config = dict(
    num_hidden_layers=8,
    experts_per_token=6,
    d_shared_expert=64,
    router_score='softmax',
    routed_scale=3.27,
    balance_loss=0.00232,
    balance_bias=False,
    norm_eps=1e-06,
    learning_rate=0.00128,
    beta1=0.9,
    beta2=0.95,
    batch_tokens=[65536, 131072],
    train_tokens=515100000,
    dataset='wikipedia_en',
)
Below are experts of layer 5 (counted from 0) of a mixture-of-experts language model. Rows are named router (the router's row for the expert), up (a neuron's input weights, with its number), down (a neuron's output weights, with its number) and show model dimensions 96-191. Each number is 200 + 30 x the weight over its row's rms, rounded and kept within 0 to 999.
Before each expert's rows: "gets" lists some tokens that make up at least twice as much of what it gets as of all text; "comes before" lists some tokens at least twice as common just after its tokens as in all text. This comes from a sample of Wikipedia text that the model never trained on. Tokens count by the router's weight.

# expert 26
gets: " |", " did", " ", " would", " to", " does"
comes before: "\n", " ", " not", " be", "|", " 0"
router,222,187,190,238,199,225,190,226,216,150,253,233,230,240,193,195,211,185,170,214,227,238,215,140,224,217,225,154,191,193,191,181,170,142,224,250,173,202,190,222,202,185,193,214,262,155,254,180,194,168,206,219,178,231,190,294,185,161,237,229,225,191,191,169,165,246,204,173,176,164,213,191,189,214,249,221,181,161,206,193,218,217,231,184,201,221,206,209,259,123,205,165,141,198,209,167
up0,229,224,189,131,235,171,229,184,211,171,229,184,213,223,161,213,218,162,180,207,205,211,156,216,234,178,178,189,252,232,205,183,225,178,211,179,191,178,151,164,229,179,233,242,220,208,230,234,258,203,209,225,227,160,193,197,182,206,209,136,182,246,168,234,200,191,158,258,186,167,218,150,211,233,263,193,211,210,203,183,197,254,218,195,175,222,204,211,169,145,168,183,188,191,171,191
down0,213,244,160,195,194,248,162,245,219,200,199,220,152,198,271,152,185,192,142,178,208,239,198,156,183,144,184,126,205,197,125,163,235,201,193,178,196,190,220,202,217,197,217,209,192,133,199,209,137,180,163,197,180,190,244,183,216,187,199,167,231,167,206,180,238,142,231,186,182,214,214,211,196,193,210,169,191,270,200,235,166,232,193,192,193,198,209,239,211,190,242,193,161,162,152,213
up1,204,234,185,173,201,201,182,186,201,255,180,190,170,155,188,181,222,157,219,246,204,217,244,236,213,217,221,100,173,192,196,202,214,227,210,227,198,205,247,179,254,181,179,223,153,212,245,197,202,221,227,222,200,221,202,223,184,215,206,188,187,192,251,196,201,197,166,214,193,206,256,238,194,230,181,217,190,204,247,202,186,194,151,182,217,164,200,176,233,211,268,192,255,198,188,134
down1,225,195,151,222,166,180,133,152,187,213,163,223,162,233,240,199,209,226,216,206,193,224,215,272,187,257,145,205,198,146,207,185,146,258,155,215,186,169,227,177,153,193,214,238,252,263,235,212,232,193,213,214,199,180,201,224,198,198,233,190,204,149,240,165,211,211,168,267,277,209,266,162,180,213,190,194,277,228,195,201,179,182,191,215,192,220,198,222,181,222,228,221,239,228,181,181
up2,228,269,147,241,139,217,206,271,206,170,254,202,203,200,184,186,247,248,181,238,203,191,201,233,248,191,189,243,232,208,181,196,177,223,184,229,252,239,237,193,238,206,200,168,199,179,166,185,190,180,218,200,163,197,142,215,151,230,195,238,181,183,207,211,227,240,163,119,190,218,184,214,219,207,176,145,249,210,179,216,212,117,214,183,203,177,180,225,213,204,201,228,235,227,211,196
down2,173,161,183,233,177,165,163,165,261,218,201,274,163,233,208,172,225,226,203,153,192,242,194,195,177,212,144,261,214,147,208,156,173,158,185,251,168,204,179,181,214,225,154,185,224,222,222,179,205,240,138,186,207,198,200,205,167,191,198,183,230,216,206,185,191,172,203,234,220,158,175,162,224,210,205,204,260,173,184,172,201,177,204,211,213,167,212,200,193,190,198,203,194,179,176,228
up3,186,207,233,213,175,195,210,239,172,217,269,193,199,199,211,168,169,205,212,220,184,262,202,180,267,187,223,214,163,237,214,248,256,156,163,209,199,215,194,190,208,187,210,192,219,160,270,197,225,191,205,249,218,235,185,180,202,201,258,248,173,234,223,176,162,218,161,206,223,210,222,213,196,221,226,146,193,201,192,159,216,220,226,210,220,194,207,202,122,242,184,230,194,274,193,185
down3,167,181,205,170,228,176,214,188,193,224,202,172,226,214,274,223,258,201,240,224,186,162,210,216,200,169,156,204,225,217,196,201,211,273,215,221,222,217,183,213,194,147,196,212,180,226,227,230,241,179,212,229,191,163,226,178,239,192,150,209,232,204,181,249,226,179,190,131,253,219,216,181,195,154,163,183,184,243,205,179,219,144,205,184,176,204,134,201,165,235,264,185,196,182,243,192
up4,208,180,203,243,183,199,198,204,217,151,213,194,184,160,196,224,227,191,199,210,200,197,180,217,167,159,194,194,219,258,233,179,144,157,223,169,190,195,143,167,177,187,163,147,229,223,219,222,196,240,197,222,180,169,202,245,153,292,215,205,207,189,188,280,191,185,203,231,223,207,209,242,231,218,210,172,114,190,208,197,195,221,219,210,184,235,183,200,192,199,148,176,175,242,212,164
down4,219,187,224,156,229,216,173,173,183,203,226,238,159,254,222,193,237,185,165,223,174,192,230,152,226,171,224,136,207,195,173,259,188,276,160,177,175,227,158,189,232,200,242,172,232,223,174,194,241,256,224,197,210,226,212,167,218,246,180,220,171,188,231,184,168,203,249,161,204,218,178,203,170,187,190,173,210,190,199,209,199,215,216,219,184,146,179,273,156,238,171,177,166,202,176,175
up5,180,245,163,209,217,183,165,232,194,233,161,211,238,203,243,209,165,176,205,224,240,213,217,228,272,230,203,261,231,220,176,197,199,161,207,237,214,195,204,181,257,204,212,174,139,163,158,224,202,208,199,217,180,218,206,218,171,210,243,180,246,181,214,164,207,219,177,184,204,191,236,219,192,207,196,169,204,190,200,188,179,214,182,158,188,206,186,229,145,200,229,194,178,203,180,196
down5,170,227,227,225,185,219,234,162,204,184,209,170,198,232,170,164,189,201,238,174,192,242,217,225,177,248,118,195,243,196,154,189,229,144,188,244,249,202,217,214,203,175,215,196,198,229,188,229,277,172,219,154,216,144,182,205,211,222,252,214,163,192,248,187,179,175,212,181,241,235,215,231,166,192,205,208,199,134,215,204,160,181,198,207,195,189,167,215,210,226,167,220,215,177,171,258
up6,214,185,217,205,185,221,208,201,185,278,205,181,157,203,197,162,169,174,181,194,157,206,257,136,251,233,182,182,175,215,174,236,181,178,173,181,201,173,183,235,201,223,206,222,232,180,258,216,236,217,183,226,181,240,165,274,193,262,206,256,183,262,206,181,202,202,219,176,212,225,246,224,164,240,213,221,210,182,236,237,232,202,188,169,174,181,188,224,142,206,206,214,176,207,201,206
down6,179,195,235,224,218,216,202,183,179,195,230,188,203,180,174,185,178,174,177,224,261,150,154,220,213,205,202,197,242,169,223,217,207,193,134,235,215,151,177,184,215,170,190,164,215,263,263,221,265,184,201,236,221,186,233,171,227,182,156,213,189,135,153,215,160,171,233,242,188,181,262,214,230,209,176,199,194,203,162,174,162,184,219,135,206,164,170,207,133,202,226,196,207,251,229,200
up7,207,212,221,230,186,236,250,228,218,244,216,202,257,175,197,172,201,164,222,222,192,208,194,181,203,242,182,200,208,230,185,206,196,213,208,232,195,214,131,210,230,214,230,200,168,153,176,224,192,142,156,257,172,268,177,221,217,192,226,214,210,168,142,200,165,190,166,246,175,209,220,185,183,256,243,138,230,203,264,252,183,198,195,196,182,183,217,182,163,213,255,197,225,232,200,208
down7,225,187,251,229,192,155,189,202,205,260,224,150,228,166,192,188,201,234,247,214,145,191,191,229,215,229,174,237,208,252,159,152,167,199,230,199,208,215,229,233,181,241,209,185,229,154,195,247,219,206,174,200,157,174,214,211,213,209,201,264,233,246,163,218,118,142,241,188,214,250,197,159,216,196,212,231,236,261,256,235,200,210,215,255,214,174,179,203,205,229,163,209,218,182,195,180
up8,214,228,149,226,168,238,192,228,221,219,205,236,225,234,215,177,153,252,173,144,195,222,157,232,204,148,193,201,157,116,158,179,215,195,204,210,233,191,225,176,240,224,195,239,220,155,227,206,177,186,180,171,160,192,267,241,222,179,179,192,163,155,200,141,243,196,232,212,220,192,177,200,232,199,226,122,220,201,223,192,191,188,180,218,288,201,193,234,251,203,220,173,194,228,171,173
down8,218,216,202,224,200,179,198,245,187,185,200,156,226,223,225,155,183,223,227,165,186,221,211,189,191,189,115,221,197,193,183,162,189,148,229,240,204,188,157,178,188,89,190,178,216,163,227,214,183,201,210,253,210,216,215,239,203,159,208,213,224,294,250,181,231,183,229,211,180,197,206,197,172,149,206,244,181,213,163,163,199,199,156,196,187,228,188,210,186,186,254,229,267,225,189,233
up9,204,206,253,230,221,197,234,219,257,239,207,172,228,179,177,200,227,172,263,188,208,177,191,193,228,156,181,189,205,223,214,210,137,213,211,236,204,210,205,144,193,218,225,210,219,176,210,217,222,198,188,241,192,171,210,196,144,182,218,268,221,205,162,157,240,200,231,215,223,230,253,187,164,250,192,201,201,196,221,209,180,158,224,216,211,217,218,195,194,152,235,150,199,225,185,184
down9,195,189,190,205,212,178,224,207,222,239,195,128,229,244,178,179,217,178,265,222,210,206,209,215,174,263,158,180,223,188,235,197,201,285,259,198,232,241,220,181,171,248,161,166,221,170,214,156,234,212,243,206,219,278,172,190,178,201,166,257,205,241,135,211,181,183,220,202,175,184,212,212,227,221,196,203,244,247,208,182,174,184,188,219,211,205,157,198,234,225,190,199,254,221,204,195
up10,192,177,223,214,189,197,197,184,218,210,198,172,200,160,173,218,197,210,230,201,207,227,205,166,179,205,183,172,219,200,181,183,141,183,225,160,192,198,248,188,243,196,173,240,149,206,175,236,168,151,226,238,169,217,181,212,241,181,153,137,212,152,204,203,179,189,125,266,189,180,204,142,154,183,219,202,179,194,277,270,149,181,178,185,164,243,228,168,220,202,194,197,198,203,195,277
down10,184,210,242,215,191,165,209,187,219,234,187,186,200,191,228,201,217,187,191,224,218,190,168,183,217,155,173,216,187,194,206,149,190,197,218,168,215,206,182,148,229,233,257,176,174,145,167,211,235,235,182,206,150,233,251,198,194,168,213,179,244,174,204,228,216,184,221,200,225,213,230,172,169,178,231,211,264,262,204,169,208,231,198,238,171,191,206,195,191,203,238,252,228,210,188,193
up11,190,174,128,184,216,167,233,261,174,202,226,227,189,196,192,236,218,225,163,225,232,149,204,152,185,241,227,213,211,188,177,176,172,227,211,231,144,252,235,172,232,242,197,200,159,226,201,200,203,181,195,198,171,176,211,219,218,168,159,224,206,162,162,147,191,208,218,182,209,177,172,208,209,194,203,266,169,192,274,189,210,236,190,148,196,219,230,172,237,156,223,185,198,180,222,222
down11,221,159,193,227,197,196,209,194,198,211,177,249,186,215,192,152,218,226,190,258,157,168,221,167,214,209,133,205,201,143,184,178,152,225,192,205,182,185,210,233,267,220,232,232,186,212,198,247,206,176,178,175,187,221,227,176,209,200,176,222,149,215,212,228,213,204,165,199,232,142,158,175,209,249,167,283,182,215,189,203,218,202,225,187,221,243,174,164,194,192,207,204,208,161,232,272
up12,171,186,227,188,189,184,191,193,200,225,204,213,199,185,211,167,198,195,177,181,191,201,196,212,201,239,208,225,136,250,169,257,202,164,168,214,215,208,144,238,148,150,255,173,277,198,211,187,248,194,173,241,227,273,186,171,157,176,207,261,181,223,170,219,214,190,146,239,204,256,211,225,235,203,208,225,195,204,216,166,188,154,174,180,234,183,210,217,188,254,213,226,217,236,214,177
down12,136,243,210,267,216,198,220,195,200,160,219,206,233,185,227,202,233,255,237,224,224,164,177,216,236,201,198,226,177,204,242,208,165,238,236,225,166,229,197,218,206,209,233,189,249,176,222,196,220,174,190,216,165,152,262,197,275,248,192,208,203,188,214,197,228,252,244,143,190,207,247,177,200,184,186,182,181,148,200,256,189,203,131,191,206,213,200,223,185,178,230,214,205,148,160,151
up13,195,154,162,167,209,214,227,159,208,200,270,210,126,187,197,277,181,219,190,219,223,223,241,229,170,216,230,223,206,221,172,179,164,237,183,180,171,199,165,209,154,196,144,142,195,187,216,185,214,245,194,177,263,202,244,204,176,224,256,175,241,159,162,171,183,166,220,226,174,181,202,186,179,224,176,259,146,207,286,211,227,194,207,220,241,180,214,146,213,181,197,156,176,167,202,244
down13,207,190,192,175,161,183,250,174,265,142,225,228,184,218,193,193,180,243,191,200,217,157,261,192,235,241,228,174,186,208,226,151,186,221,189,238,164,185,143,247,195,184,221,195,179,213,246,198,219,181,172,196,136,151,190,179,149,233,255,162,142,188,257,175,215,181,124,170,194,206,178,203,187,186,227,264,175,238,165,174,168,225,164,212,192,228,185,181,167,225,197,203,251,179,140,233
up14,220,143,205,226,188,183,180,174,212,266,153,211,167,179,203,159,142,214,162,206,179,245,163,203,216,222,175,158,233,189,156,224,144,171,189,173,161,207,183,177,197,228,199,206,219,241,269,192,241,175,207,210,234,199,179,221,208,188,188,169,244,187,207,166,167,200,179,235,197,166,205,174,216,211,235,254,188,188,244,208,158,264,258,223,205,186,222,188,254,206,195,224,161,223,190,163
down14,205,195,147,268,200,137,216,169,228,223,187,181,189,231,177,166,239,218,237,195,212,202,185,170,189,171,179,270,197,229,169,174,215,241,169,179,159,196,189,173,191,174,178,196,219,211,220,205,193,145,180,244,168,197,276,179,240,177,177,226,255,160,246,205,221,180,157,228,172,174,217,181,233,209,203,222,210,240,187,195,198,195,195,196,198,216,187,230,158,215,221,168,194,264,211,175
up15,188,230,151,164,249,257,184,179,208,226,184,171,173,197,152,187,213,198,162,232,210,249,145,155,208,138,177,162,231,221,145,188,184,185,195,162,137,188,170,193,243,208,199,213,202,194,258,212,204,188,158,257,185,193,174,179,222,199,211,178,240,186,169,215,120,180,160,261,175,176,219,135,203,211,233,197,154,193,231,182,174,279,181,211,236,172,215,190,251,172,171,216,147,235,168,224
down15,206,222,147,227,172,187,204,230,251,206,180,238,144,207,212,178,181,257,130,186,198,248,244,132,184,165,203,138,210,203,186,194,204,225,225,138,220,175,181,202,195,188,188,187,200,185,212,203,168,217,215,192,195,172,221,202,191,166,222,213,267,135,159,197,225,223,209,240,205,178,247,224,222,183,202,213,232,285,176,195,160,175,214,220,203,214,182,239,224,208,242,178,247,215,185,209
up16,202,107,152,221,181,175,216,198,210,142,186,175,220,184,175,220,187,202,190,192,219,207,209,150,143,200,175,149,204,204,241,211,171,228,232,175,201,198,226,186,163,235,198,209,180,217,225,232,213,184,212,166,188,194,170,216,265,190,132,174,190,215,196,221,155,215,206,232,208,212,220,231,211,261,219,184,208,198,224,225,214,249,212,208,207,228,209,195,224,220,219,185,169,193,220,206
down16,190,164,202,186,231,173,160,201,196,179,192,148,223,203,187,128,201,173,187,222,207,197,171,149,225,168,171,182,205,193,243,140,214,203,205,189,163,159,222,108,187,207,175,175,211,209,212,198,140,213,204,197,211,222,178,208,177,169,148,167,234,188,219,217,182,159,241,177,161,164,242,182,182,222,160,207,257,258,190,177,198,181,190,203,163,187,168,210,203,217,204,253,220,218,207,190